{
  "num_hidden_layers": 12,
  "hidden_size": 512,
  "n_experts": 12,
  "experts_per_token": 1,
  "d_expert": 640,
  "d_shared_expert": 640,
  "hidden_act": "swiglu",
  "moe_layers": [1, 2, 3, 4, 5, 6, 7, 8, 9, 10, 11],
  "router_score": "softmax",
  "normalize_top_k": false,
  "routed_scale": 3.46,
  "balance_loss": 0.000588,
  "balance_bias": true,
  "router_noise": 0.1,
  "init_std_router": 0.0204,
  "lr_router": 0.000553,
  "num_attention_heads": 3,
  "num_key_value_heads": 1,
  "head_dim": 128,
  "vocab_size": 22302,
  "norm": "rmsnorm",
  "norm_place": "pre",
  "norm_eps": 1e-06,
  "positions": "rope",
  "rope_theta": 10000.0,
  "rope_fraction": 0.75,
  "qk_norm": false,
  "attn_scale": 0.0884,
  "tie_word_embeddings": false,
  "parallel_block": false,
  "extras": ["capped logits"],
  "init": "uniform",
  "init_std_qkv": 0.017,
  "init_std_o": 0.0,
  "init_std_up": 0.017,
  "init_std_down": 0.0,
  "optimizer": "adamw",
  "learning_rate": 0.000671,
  "lr_mult_up": 0.856,
  "beta1": 0.9,
  "beta2": 0.98,
  "lr_head": 0.00609,
  "max_grad_norm": 2.0,
  "warmup_steps": 205,
  "schedule": "wsd",
  "decay_fraction": 0.899,
  "decay_shape": "linear",
  "final_lr_fraction": 0.05,
  "batch_tokens": [65536, 131072],
  "max_seq_len": 384,
  "doc_mask": true,
  "train_tokens": 1170000000,
  "max_steps": 12480,
  "dataset": "wikipedia_en"
}
Below are experts of layer 8 (counted from 0) of a mixture-of-experts language model. Rows are named down (a neuron's output weights, with its number) and show model dimensions 64-95. Each number is 500 + 25 x the weight over its row's rms, rounded and kept within 0 to 999. Numbers have three digits each.
Before each expert's rows: "comes before" lists some tokens at least twice as common just after its tokens as in all text. This comes from a sample of Wikipedia text that the model never trained on. Tokens count by the router's weight.

# expert 5
comes before: " to", " the", " a", " be", " that", " his"
down0:479513521490519444510520504543531492511483516524450488548537479478504482496455488474515507486538
down1:499491512511503514481459474489513510505539479452515465465498533515479516507501467511540513484502
down2:497487502503519500469479496509539519528487492527488483512460507449537495451502510506537483492449
down3:505522533507506507490527492556515513501446470532502510532514493484503495458528489513534499493523
down4:506493494487476567485497524509497493489470509507502499525496507478512528495447472509518463504517
down5:513489491484524484488497515515501485513465489500512491492507513530548538464494450502490520477477
down6:540505504476421528501500464468439491500499491516516517496487486514464532471519496479511516496530
down7:519505524526525543457477513491485500500549580485506504490444538506514521513520551524494475499532
down8:488477428494499490495506555542509501525488508488504484498470479472512458499472506509502498527500
down9:460493470528496530478455527489544476511548496485474505528462475444481501495476522537496475498519
down10:448504513495483502514467435511530520537477543487557499516517478507494439526524482543500534475524
down11:522500575513521489483504504480450501478478490439509464510497463511486561518506492483470562529507
down12:519501511495475520442462477466535466496459495506488488515522485512506495502529532484484496490504
down13:494489501477521511496498501538488481485501519501512500485495513509509495447500429503523504525480
down14:508478429439526504528482509550502501447474504490486535468504516482462527518495481496503496516550
down15:507504487494525456513543478518553516493505487549516487543505510477517469468544525459548486530494
down16:504495496494515492476541474526493458478497523472529496516480525521539486508461476510507462502458
down17:502513484503515487485459533484497502450491466479503486464533496470494534502510497457487510507460
down18:485521515452487467492516484441549478538492487500493489502492499535458489453505485488537489498508
down19:474499489529517468459489507477504553515532478460516514522484532513450554467494477471525483503498
down20:546467518479497550493492512525498451523514476476469488527449551476509439465502549494481449513528
down21:494485483527482493510505518533487497493484499518473489522490544512465515547448455491520537508518
down22:517476490565535510498503483489509521512500509465517515504509503502472474525503521461488495553509
down23:485530481541468548490487478456478489488493503487537526496506509547504496529502486510521519527546
down24:485534530513514521528500515498546456489529520505518486542500511447511502484530518484525491525488
down25:518532524530505458509515521505524532539524500458541439520504500501484476481495508455472511482515
down26:539538501472514494482484480498529479539506524533522491498509513479511505469488525490477501467505
down27:493485548543496526568537526509487439493491494477535517525494515464542480522515482467495495520526
down28:494514495493492490501458533501535477527482531526524458506508473464528500439488490464474477495500
down29:520531505512514471504544491493496479495502503517472468520484485511505457469530466476501494488528
down30:497489453454476542482506491496510521508458515490476484517491502497494506427485520495508489489515
down31:510531514512475458518502468513536498518537477470478515555506502510508488485560515474519533565489
down32:519488514514526491475490510470516468518479512560498479516503497470483503481506508504486504486529
down33:511461480500483572488511527477506490481499502482466504485497502464492540528503454515540533515492
down34:497543521514494566509491520495505482484510500509487520529511482469517491463496480528496498495510
down35:486509485533486550511485535470492556471473514504502504507499534517510527512490493526469530501528
down36:519482519494500493511514474517468445505506505519461542500529527567532485526527519473544492492514
down37:453549479510520482515488527475479506449503492520496519496538491456483509508511517481522479499467
down38:537508503521505424508492487512515470494508500525535487495473531489542495499467528496475467470518
down39:485523540502496454486466524487494489489470476511467477473546523483533526480483449472461488537495
down40:472497537524507529541529448525522522488482485490513523513503494496512519516483509495477472539505
down41:464487476504502540504483482525522525539529527498468464561515476501481469494513502517502508536539
down42:495474452488528553510515480519517506516484498502524486472483522514476500550472484529501507521544
down43:517508464495501496530490509476509482472533492484497472510483453484471502525462502494505477490504
down44:529514490503444513500504525494521468510507530533490507499527515508520507474457466523498473509450
down45:495543538513480563473516493551526518494500486500491469518508502479512513493474506525467489517514
down46:499504510481463523519543532468489522503493511503530483539514483510477506469512529494544458506469
down47:495470527439479471500489517503502538527525527466495524450485503489495462542521494507503546496493
down48:572503499471488509503546532460491483512494505505507507452483502516519515505462484521517533512460
down49:512471474502493549509494456500501482515501526511481562500485512475500492494497477486516453544480
down50:502447533504539537534514519508440492496500493501484494510456449469479496497493503476504474505513
down51:535506460543517576457513508510516488513480483500565489509511501489491466505549490528498456479522
down52:490499514498527470524466559492480482512555488483459468514490493497480483503510522539520475436516
down53:484471534462476504550482513548524523464514537488490509432510479514508473527520482463495490550485
down54:494565491487539508535470483526511513540505515505500517487506507527508469485540527516531528498530
down55:445480467505507514489449508482499494537497474496481461462499476516524505513532515549454449479516
down56:479487463463496451474511477526530509512477472522539489505481505493539511442507501528462532482473
down57:481455483494518504497495506534570493486490474515490482507533461500469524488520496483477514498558
down58:507490471476489517504468530456498510525507490486497518512480480485500487490496544490471489525500
down59:474550486500535493497493530506526518517516480513539480565485491501529541472439492528478516493500
down60:507498528534557495498481491499516504504454470521521512451520528504518502485512508496534507500490
down61:489505504503471569487502536534529472465459499525453495484523542486508529499517508534466523475516
down62:509507492473531479449532489527494460491517493461470526532497502496508472542487495498505504504504
down63:467493515498532466460476517452527492507511498516496515521460500524565511493499505466505529529471
down64:464533495514467507511475506488550548511475504449524490505471494528543496415533487496513533535517
down65:506518513505466502488437510479523450511552490496519548507509492487501470519471517502484492556472
down66:532490513510500428492485499442503492556523533461521498492505469503516461538490469505534520535503
down67:548482481529526544485494493435530501515528467515488445499508504506499496531498439535517506462496
down68:483516474511548528467522487524505502500529483504517477477511515514521500504502489457500520496481
down69:526534462452507489514444497520521476528534481496478521525474513485506510490490468522491504484542
down70:499502513486480472474524511511471500510538529479467533482465504473501502481546513486507477502450
down71:530499482551490490524487523549513505500509476503565531528509531528504473471487495498480547486500
down72:479497478481525494492535470476543455496477514529519518453475452455501481478489471470489523509502
down73:503482504488499483486489473483508554485508544515503537509482505497550491526426492554488515496499
down74:495484509452502495478520516496464531526494506483484478489507530473507485506521474480530505493502
down75:527525527479511488514525464469563515501514526503535507460503496469538507502486501487503515521516
down76:476461498511483512498533494490522575509484531509501511506508490500491493477518505552531481481538
down77:479543547508497408509495526487544519487526495493489542520462532546524504510526480516513542467460
down78:492483521479481472493523517522460509464488539475501496474511543480525501551541525527465491488510
down79:493497500484449523435531517514499471459518553457484508486483515470514486548502509562508495495495
down80:464523448513505480470529516524514507478529532486508527478489488477512505513568514520455465524544
down81:481518530480476565489552455459509526509495502488501483512493504521502472477511494522460526509491
down82:518523483486490502460456512472491516472506523502506526510496474495493493506447494475494489495504
down83:480485561463457496497517471520482529481509488533540467498519534516471453497524507490472489494493
down84:471508486452512463476494529517529509491502568502505500472522514484481483535502511511495484488555
down85:494478460490485568520480482493499510516481507505499518527511476436521518464469506558504557513549
down86:493500485498496488470479488474507472518491534474496490458500493516495503480520494524517507480509
down87:482468532443497444480535454555492475493471491545527509516492480504505485509473506481492501507487
down88:539470514484456529434482513527471519470480487482518517474456507518469496480483486524516474467444
down89:452492459520522534510536477437504456483478524506511507508491476503518486522527484485538489489462
down90:451471497485511525463508484530483483484496514476508515514500518517508522489514494518487494516563
down91:524537523488503470534476530505490527483465541501469511512500482502515525486512487507499456472465
down92:549486505525526556489524462506477509543519514446499485485440513478489511495488447523516488516543
down93:508498546478515530516504471489509460477448454491502503470491534515500501525499508503486477490480
down94:458516501500485483506522486479525481545570492522447470499485505545506515536492509526541470500517
down95:554479498475511451479527479492516471493517485491482514515492500503512468472500468519473493464492
down96:496510475544500563482531481507473483501482514452547508530509503536513498517501528524507535486527
down97:508481532482474477556564518456488526525498487498487487519482520482489517533504511455525522467520
down98:467479489487496472479515539492523438508506461485511501539516461504441512489477472503539517489471
down99:491509495515514546474487535493476487488516518516512533509471516494511460497517530497498581489507
down100:466506487520531499452462562485499506481480495496511528483502535550464503471516490507503505506505
down101:504497490495499531528526519508474528472498491511499508491477518563504476529481454526517496488494
down102:513569518466557552522529526474499549514519482545558510492522512509469481487486503527522514498481
down103:490489503473554481523526495457539490535538455519493500503456522531480533483500508485523543490508
down104:551523549537475549523504507490482493539471509473500539481495483513477499468513504450527522491587
down105:493481523473480485501502522520503508518466487505522495457488507531454485469516539494506406478541
down106:494475472525527491510527550504513479530520539479504502469490521527505517521543472515547541481524
down107:475480497531487494502492485482530514523493503474476528490485534525507480535483480508487524486486
down108:538517503498493466505536509497518490536520475478522479473496479514491503518518504486526515462544
down109:539472512495473565493519484561465468480495504470422505477470496473472488497547519500523499507482
down110:509509515494484497467528488553492479502502430524491449504489489463500475514486553495476532459513
down111:501473494522500499505509495513466503486455473490514488532492515503483487494501474499525472522498
down112:472445488445505505474531541514544481513482514494513499557497480526533505516541502506468503509491
down113:488497510539479540540492487536486516522527491509537524490524545501489513496531496532474505485530
down114:463440518455493564513501469517489508507489544499515496492503498472500496526473524557502488505520
down115:463499554519497502528502524547554480484473474542515499527508457485476527507546509498523495512500
down116:494503531506470440500473473472480502478466498517472513495517534493509473477505513474574568508492

# expert 6
comes before: " ", " the", "5", "3", "9", "201"
down0:463532490545527451545481479467466538502505537495502487483516461520451520507517496488495555469502
down1:481494477506496558502498506476531517448461478484497489515487515485473505485501479517467444477534
down2:484489515470521511499486500503491504469503463517492499510501512522542473525507488471541517503471
down3:539512550486487501480479511461513535493518507510475502509495484491441483494473502511492509528487
down4:482462489551505508469480530491509530444478511495573476491500510482459480491478478470501449475489
down5:510503456520490475482476502479506481543509521491526543517540502516466506489509492463526486475491
down6:496499501496537502496552519501426520505533500499474494492484468474505500533476528496506526515501
down7:504482462478528520526485504454498509515496536514500526497483504493513533546525496459514531483514
down8:507460507493493511491488538480525506451486480515521530550517471507491453510481519479454447483495
down9:451524487532469499490513462486512519538486523491438508436543478469493557494478538533492455504493
down10:477507501510501498468520508494514472432477547531485503506465476507474482471529489455528497513512
down11:538501501494497494524483493491535518469504460499511532495495515516500528512473518550498476499500
down12:501473510562481511518473504504511467495505500477527465499504512468515490507494513515498502477506
down13:476550534514548532517513506512499535537481490510483488500523452485496512511515492524529536489433
down14:539517510488503532486497430478463508528524511489492478520482465502503472518484511527528481503495
down15:468507510486471466506528476473481516529509482516519497468500480497488480499516473447503451503478
down16:556492464515499548516497477514519520552474514504517497542495517511515512523464545503501461497533
down17:491538488472488514484516513528472495508509479524450490544457506500521533477517518493513457491493
down18:487509504501507465521484551525522511469478477522519488483502483510500494536513471546491482448509
down19:510489463502504545417518532468485507509484482466538516502487505533520505486480497482478508467526
down20:562492461532488543492503478502504567507498474488514481516474487540486489522531470502495498522491
down21:530500516520437477502456503479495495491519456480488496535461503509519523498520492491522460498499
down22:473468504515530484476510530561521533517498495506521459499521454515526534554487531505450553549485
down23:540485515494522484523485491510508548509518511503492508506535500473517494512520525485524450520481
down24:473515494494544513536527487528483484514501508527493506497511486495515487467520481528549522538512
down25:532500492529538518487515517486503517516520476510501491500460506527491491534493498452530515489540
down26:504469486505544545524510476471477452570481530517501493465504526493506512524470493500508541546472
down27:483553498464511468504519504457508534505480503510511495538493486494487499483502516473487498538527
down28:489540499458482481484506512479517499487476474510572519510499490548525513470516476502484464489524
down29:488496469510510495530516536476467535531466512513525536497471498537482514521508468482475507457448
down30:502463528516505464459514504465446464520474479497477494529482497472510531486451488523534478550491
down31:484500531519501547465567493523497457504500475492509485485509491494434529509529470502468473503494
down32:494512530473499499489509517505491492522475503559525510519497507508481486459490477491460497497511
down33:419494479550528500498477521479504487469486502490486454506508519474562480487495485491475491492517
down34:499498479492509459559506497545522472524522495465502515495478503546522525515533494495477515505545
down35:499511499514488550521488508513479504510532539515498482506517494510536534596526460535473533468514
down36:508467500512502496496506496500485500522464525486482463480481524513480477468473525501510551542497
down37:496464470520507529477536487481511452529523502518536469483478516523506500482514477490521522449494
down38:547460473470535560529504481485478470525523482458498515514477517481507494526506491495493541496535
down39:513476504510527492507536485519464498474484512533503490465481520557485515516523498519526527536492
down40:498534507466552437488505502448491498517470525522520535430478514531524502515544479488522512473491
down41:516499544559477508471516540474502453494485502523524513551485537474539503491508538473514548491449
down42:552522486493529508530498504545525481508463526473501493512517496544465554537507498514494507486491
down43:496548515503464472507510480522485500469501551518506501499500486494489462485483515465488528473512
down44:468463520497515555510488575506511479437520505506460509531486487470480499503495498496492532491489
down45:505502488500541486496483532520486533501509532511482498476503520490493549515510537486531467438499
down46:475512459454511455486519496490521473509491504565492487441527474521475483460475471463501517459536
down47:500505436534496444470500447503534489480476507505472532508514460504499486468470522520478497483543
down48:482465446531535510507564482496465522503539474517523489493474538507480488519466490500495532523535
down49:538497561546488564509526450498522539514527489499510510505525508513526527538513497505519524522484
down50:566451523528478547471488508520491517504521478477502466514485485507501505523499498496500530569455
down51:505509487493514490479527487456502507527512493532501453572534510526455480507477470545519517515506
down52:483461530508504470498477457481487487464501507522485452549507530500510500442546501476466449480476
down53:495499518515500547491491478525484433520513490486482498512495489476462450499482504469544501532441
down54:467474477520519469526472559520509468464513479543539469479505506529567454530479502464534505471483
down55:497514511488455495524474520517518513499525532509515516517486489494493475484513489484500490523500
down56:512516528500478490498511525511489466523491523497466549505468531473522505494507460481496506483478
down57:498469490473519523520518520495496525538444470485474485487470543459484518524500504521477469471473
down58:523487527527463528455510494523471472497508495477514500519507523466527518504482548515481526500490
down59:483534486530496510518534496516528536495509464526476477498474504499535485521498494494540533518506
down60:502545522452515495484510490474504527537496500550540492550497455514489501517471543483509490504520
down61:487520490439513515533497473467492552546493486477509494439499504561532478517520472487504515497512
down62:510535519480495524484496509448472488435486482506478506483531537491513477493474476521497528478475
down63:459525450486498429491485510508508484453482509539506529496500499527504486499478507496533520432534
down64:505479556487551548489497519507500526522494513480499489509573516513525544530483483489532506486491
down65:528484552511475480499490536468487483530484484547515489467521471492452439528504504483513533487543
down66:514448466501485445487534438527459485496502505451461497534509467510505489473512482474540482486489
down67:487516482517456518518493514521479535503514498488533552473489503484533502522511549509478516526519
down68:488473482519535476514471498474500504518536520486507438544506468461487498471463524517505499502493
down69:502472456483555471533548510475524490530523518509476500494478483505513468503502485504498503451450
down70:492532496500531520522519496484483491501495516489528505499508475508491493519513515507510520499460
down71:511466508531492495506502501493485533499509465508489511475478514492517485447469478522471527513515
down72:499525509476481534467475502492517551502489516531495507509562489539515487496476495507502514488519
down73:509534497505524501477510492469472445479504492451511461472475483493513506522530513499484495505520
down74:474505470516514469506464484501440561523493534526541513498465528517534472463488516497493498497502
down75:474561467495531474472498496472509538497462483517528499478449514526473477468499529478528498500497
down76:491495480484520496532542537470501494504514535543489504562459497489490448469501520434491464496503
down77:483446489501475532521513547524520493483498484525496514478523471489470518482486512493506548486473
down78:510549501538523502507520519533475496538500524523495494479466510531533500518500509487463555483441
down79:466530498481480469477490505499499528522523436510482478503534514522472541536492539490500476519488
down80:481466534508488524499520495500525496480533487513490495522539513444527459528476461442508527445510
down81:521494494476513491468478475498529487532453499512488479477481523477527527505496446508443539494553
down82:505491517479494512477475503494471519507482449475529535497516461542523481497512475523478525525489
down83:479517496509479459505493506501492507492557513485509508514500506501495516541557467526496510529485
down84:466513502521509493487524510508467522499525489468513532506495472501509524537504499471543498546448
down85:454491552526500483514474505480503477520509496496490477513511513498488491511489525505514507522532
down86:517486468534483540455503520440496506537503509527525512502498535509480535546518487540508464496535
down87:490456475509480485501444501480506562485480537484545482504465494528530498479495491506473503504542
down88:484512516501479471488503501539519511470466465505480471488505498526466480454468504476490461521489
down89:502511500490521455514510477510501474524489512520539467495483510463563480479510478497509477500498
down90:470482499514490500535474504518519464504480472521486514448486521484509513456531442470527517481479
down91:501472481535534505482524528483507507484477539526494508510494504531463517498492492513523536534473
down92:518467490471498504536515485463490498476480549490526518499487507486524489474520495468465467484514
down93:446489509468491474496487507490507500524499501508502484514470514526505516489482478468480477426509
down94:484489474472528479459480470499532545474494490506481500478527510534493513523512484481498488473483
down95:487485496502474441522514476516506500541515495471462499517480508518484521458508458463501529492489
down96:486532473487476494546461488474471525498523454507465511527544508492457494492491501497520506511499
down97:491482499554466505471473491513475528477480507493565506514556469507521494518516541496515506476468
down98:505507468545483494500508510517527492501511464567499483512503497507479488507516546482487480506521
down99:481534495463528527477479497492518494518491501468501494493471533514531502450529475494511454475517
down100:494517489542494473522496504519557483475512510481507491506511462516531503502457484479507496471441
down101:497501452534461462462495487495504516520503491477544481506464513550487508468485530532444548504507
down102:473484510494467491501513516518470512491493469505479480511473482488487462480534568528512512515490
down103:522497505495516500507493545496503521492482493496480497441539471514489514448492555485515567468501
down104:487465490473550544452537483513519491528491506502509488489476488517489482518549509513497523552509
down105:513487516513498498521508474478472503506453501474490489510522488512492513520514499532484567559524
down106:514528517489508525484515477534550446518474470511536504547462511451530523512514486495472535505509
down107:505492489506536542495494477483542539494488527506513488531441493527517536466481503526510499524517
down108:472459532490472476516511513474523486464486483467498518486508536506537436517459487517540511504487
down109:490504485504557478506568509532488490489496495482493512474492511544506489467515470452493501492470
down110:522496534501525533446500548491535490520554504507484514483526516496499486519491453520487516487494
down111:466510498506487514507495524498508488496502515521508520513519483519446491458504489484493489489478
down112:511500490490546547525500546496501471487507509500474469502481481531498474504491519510515505473510
down113:483507521525443512523508485516513530508527447488493512476453494487479510480550519500533486484532
down114:486479490498492504528539545499482481479503525541515513447469515464538512551543516575458481468459
down115:478528489522483544466509470513530512492473516507506493481519494495521466462502493496499469474528
down116:481513514515491517478505516496517534490472500517483496511541470453518484476502514510510494439471

# expert 10
comes before: ",", " and", ".", " in", ".\n\n", " are"
down0:477474496529489515475503538512524514499500501486527518487503546538485505510505463539518494514463
down1:480491498516493542536488474535496493523538494488468558470526511500516533518518568443536504515485
down2:513532492507532479524481496459540501501461490502496513461479525485479499517529476484491561502494
down3:486481492487484492505489465494493497479523456531507463490500479510490517466446475544512473539524
down4:477508531520515563440528510561535521487474487500466444483517519489486525500479461468502508471523
down5:523537502489488485509512520524473499507501538504510513544484510482512488472500492503461500523467
down6:496453532492467522467494504496464488459516462486514514475483502508523496465498469536517490535492
down7:501511483543500551506487497540481469553536489466518474523511500524519498508507522494475488522515
down8:523520532515507459461467479554544526501515519487478473483476494523503502510491501512430483508514
down9:458524502519476529503499491522530462487526530427516510470519473489491486503518455519466524533470
down10:550510489483536548452509505486516503487502520487479457515504476557521515504542491519467574495486
down11:452526509467560487428526520510492497480492523498545491491479468497522442487560518529501490500511
down12:485529534545502475487513494490489513478492486478494515478527499513533474492513533475497497504508
down13:516522492518523484459491509491508493489482507503479465467510502458526458470555515494488504520521
down14:494523491544481481464475496536542494503453459486483505522508484478506533486506504480483476480505
down15:534495522464500443496490499530458437478538486491486485525516494536510470515478519511521479499478
down16:497487496457527515504472486489514538451477457505486502483493513485532491552461478526496517469498
down17:475516472512489487510505516469474548462518490482494500506541527509508541528522500499517492485522
down18:496507508490474466488535483513479511499519549512473510514507499506557560513497439531523511500459
down19:475488511516490515470503510514483493466510480479524543503505522469480498468500482498437506536461
down20:461445515521498473476482525452504444525526495486500509504504509493487484495514493451503508483514
down21:505520486512464469512482475517489457477457477536537478520502478499489496520464551480473486518519
down22:466451496508493520433509514524516508467527457536485491518477513433519518487493495540492491499466
down23:513505497449487551489482497470528495483500481541487528509476465470524480497523520467503478497486
down24:497507493549527447516506494519510479483512511519503515499484484535530491528486499483518499522543
down25:519509489460483507539481494512486594554495511519490474503543488540506514477481518530497478524532
down26:552495504471558537519497508484468525479508486525512450486483476509484495504519484529531507498492
down27:498490452463516526500492500535560508527519492509538498495492541506498464489507482516531447506483
down28:513488479492514488468511517478492490515522505448481497534500525500512475505449493511520484516478
down29:466508486514546510462494508521518547516499488535554480515464485546514485476518523531549547493463
down30:497467495507502507520481473487552545504503502478496537559521501513497454491492501527477445449485
down31:503488491558513498523445534517545568520467528471539533492495528487543529516483533518547477520504
down32:496516451469488526539497502502495501531481490491493542466488490491485488512494548550449533535522
down33:492504532552475512479524493489542540469454484494492495551480502478540529485486518480498438487507
down34:444465491503559468498503480456483559501513462464506453484488529508506509482549477511539545470494
down35:475510449504479522447540511488483481486522451472503448532502487451499544531485518518475566492503
down36:512508444460512538469495475510480519457471515498460521465546470483479472523508503516491522523514
down37:488487507478485542498493514498492505554511474491538496483544508513539504533493488503495499491505
down38:565496525511501501472528490501472542521506501503480499500491510481483526484501445494479500466497
down39:449477520516548518498520481517517496485539513505461483486499486500515494474538506458540493549482
down40:469509508476543503503478530455510515524529507475489464558470512458539452546560515510510530545506
down41:512537500515518474488491528501524531519476483543506482474496490482496504476528514467522498504528
down42:527493536506489522540553458468464484506506465527494532523531512491554518539471458498494487469477
down43:479514492555517529467507484467494493472498478480501499456517497493514494493483477479529458498499
down44:462531482493446478525491496518503498463492485485509507479483521506488471496503551518473479534493
down45:495498469489500509498497486515493528516515484517476531514520497485505469503525469486493521450458
down46:565513485518520475539475517478530552471484475555499501470459494490475535461486509542469468529484
down47:514451517488489508454491481516510457502491511476493481506479472533477436498504464495494469499478
down48:460498557496495453482551472485484496523489482537545500514510497485549492513484478510497498500461
down49:517488521505479508533508495545505487485483539481479484460493496473502544508503527557449465489478
down50:558502536505524473472510514507520465537568509513539461489501543486513529462521485490529473511510
down51:456522509497484523502470467512523487529483483535482526546476484508503507517475463465480490488513
down52:534502523462521514495543492513547498506484477503535477494489463503460561509529508560511520521531
down53:507441493531530507492511462465473521515474511476561497509499476511507538476487482527467529539476
down54:512535489514453453503497449508486468521487455546532524497535518483465510531480596461478495509514
down55:491480498517514485528479482453504480505515505481528484540512481505488475512500499503494474509530
down56:504520508508529512505528468509497494475497467506458525520450517507459479535511492509533490528507
down57:512513514488518462535484499485509495459483500487553525483530530514499480482509506494537510520510
down58:561500504486506493500515488449483494514506540523503517523529528503466451520514487519488543497495
down59:471482505535502465496493544509543504521518515492533528457492448520505500457544485456522501458481
down60:492485493466497465507475497559517462511490535514497506507457496556493476469490477489488453494438
down61:497508496526510454528482464504507512510500455522474472533556497507511491502502475473490499511495
down62:451524498483473507508501490498489545511502540527495482494462462505478492461489498477522477449525
down63:504505501493501506480515499519494482517461501527491518484482481496474505463506497530486500509502
down64:511464483456478481537489497498491503513517552477487520522558494555491480513474430446559504489536
down65:480471556507516547460511440512524433496482543466529505542477516490478518482490479463509528480534
down66:510540470471476515480506540465517503534540480512499485488474533502503505532545485490503510517551
down67:517472493522523514504459517495515546480505484488517545541532513546526453474452480469559474509501
down68:583469497520519486517474502489502548523481479477456440500459552506473498473497513494507475504528
down69:460566500500461471497527547503468474474519542481522479532487488511484508489542505508461478471480
down70:514429499487477498483504510521474492529461493487463479525512526591480513477515491512533523505508
down71:473493553502501497506488531491452452520497483469519530467467524476490533488510523500471513494506
down72:459503488517526510474490507512490490470479510487508462512466466532493507487532518519563461491460
down73:503480489539476476485514480493485493483500448514481507528515505505522449492566485421534503512500
down74:495492527524495539511523535528486480479496450484509531542522541473512490504532531457505528492507
down75:499483500487471505472481486506556511506521515516465503489513487503447475522496477552469492484490
down76:572512489474479514540491524508483493492481520501503538501499532493507513479496555497506497485523
down77:458523479481465477537509513536508494507492501500496528490466536500485490529556459468463559468533
down78:459498511497512496520466496503510463546492522541519513495542488492480490532574485459522556473492
down79:493482535483527443510526453507495491514542504489488455482503522536487457536531484491494480470496
down80:490470511531492434498482513491464522509524523503510501526505516499459484451465472450478485502522
down81:482580557516490480496504480477466476512485492488492478496465462501504508507478487546537481497486
down82:460507542492539450448497501533518482529478490523526508492481504517500482540513513502474511463541
down83:481521492548463534469507511469498512475523487503485520486498482515456471477481502555492506458459
down84:507533474483520471492501513466503495529489533503547576500509498498478499500506545495518476520512
down85:482501496495524515494489501528497508481541519516477429485484496514475517480508526545536492520527
down86:514531479456491517527448473533496503544472510548483506552526487475492486453482499486523530505477
down87:479494525553462519506475525461504483466550512460512469485508511502492488530484490478500516486511
down88:514519505533510463511507517509489484506522507492473533512509502498534495548500473527519472492490
down89:537488518513468528514474514529509516577521534476487500488559481505483476464518455480488448516515
down90:488501515492563446531472520552521502555512442489504510491465500467511555464488456471502490512462
down91:500492504511516470474515495495521502559505486456537518469461477556518520477513470501547499512555
down92:502460514512480503461529513524509463519490513490560491481547525536502511489478440491496490543495
down93:478461496496522457515482448519490518508474516540529471516515488519493480475446502513466542505475
down94:447513519518507489535511536491470520505458474493477475501475530473485503468463515473531477530526
down95:492509498493532492496473454532473499492485442476498493505454517499510500467536458507529485473490
down96:520488499504499505440491495480507474464477498532536549505506500484450496512526537498498466483508
down97:492523521484518521493513468477510501505452481546459442509475554493461467516519486505480506490525
down98:482504523489542474527498500463486516515520491519484545498489484524498470467526549511484570517499
down99:528485502522505508495489561531519506521434514512459469504467513508555481508441521505505493421488
down100:489510499469499513522526496480486528519500504536497456475464487509498530448462532475474527472493
down101:478425502498447486531513507521505513512471534472512500546441476525487451491482506543519508501476
down102:471446498490513511484514494476526507531510473547489508509475513482522510475484494526506503502503
down103:472546490503500538500478475517469484510545504467520462523423535515526478446446490504497529505501
down104:480535529511489513464502544478487508526529536487518491521529477506477517537477488473504522512542
down105:518496508550479482483489542469531481494440489506499489507507478482501448503529487485497452499515
down106:510502524484517455482466492530542447504526511486542507468471533484507496489478472468471478485500
down107:514441525497508503496471535474510471523490515482471512502521482529514495463454533513519521486464
down108:467513502521481488511492486486507514493510483498505512527496492501469539477516490505543492504490
down109:478533454517479485510500524535491536463476499496499534504494498541484522512483496537520497522527
down110:473479483524489512501492493502526477512492505516480520464475476509499540512494523511447560500476
down111:471476539488494502480472480506455465448517504497485534516472497494490491562502530497548477459477
down112:477538480522522517482526540451512494505482541551465476494516510452482511472492516448462500490518
down113:504540460493503519511493505515516525554515543491496509471496506479516473509473501513454521440518
down114:490516448514470494515532552476509478487544510517520473535512540500472502480449500493534463500561
down115:471525475492494465532495519475510520476532510501509509498494485524526486468521535483502506526491
down116:509527504558528495477501455483497519546495459477505516503491498511511485514557450459548493525528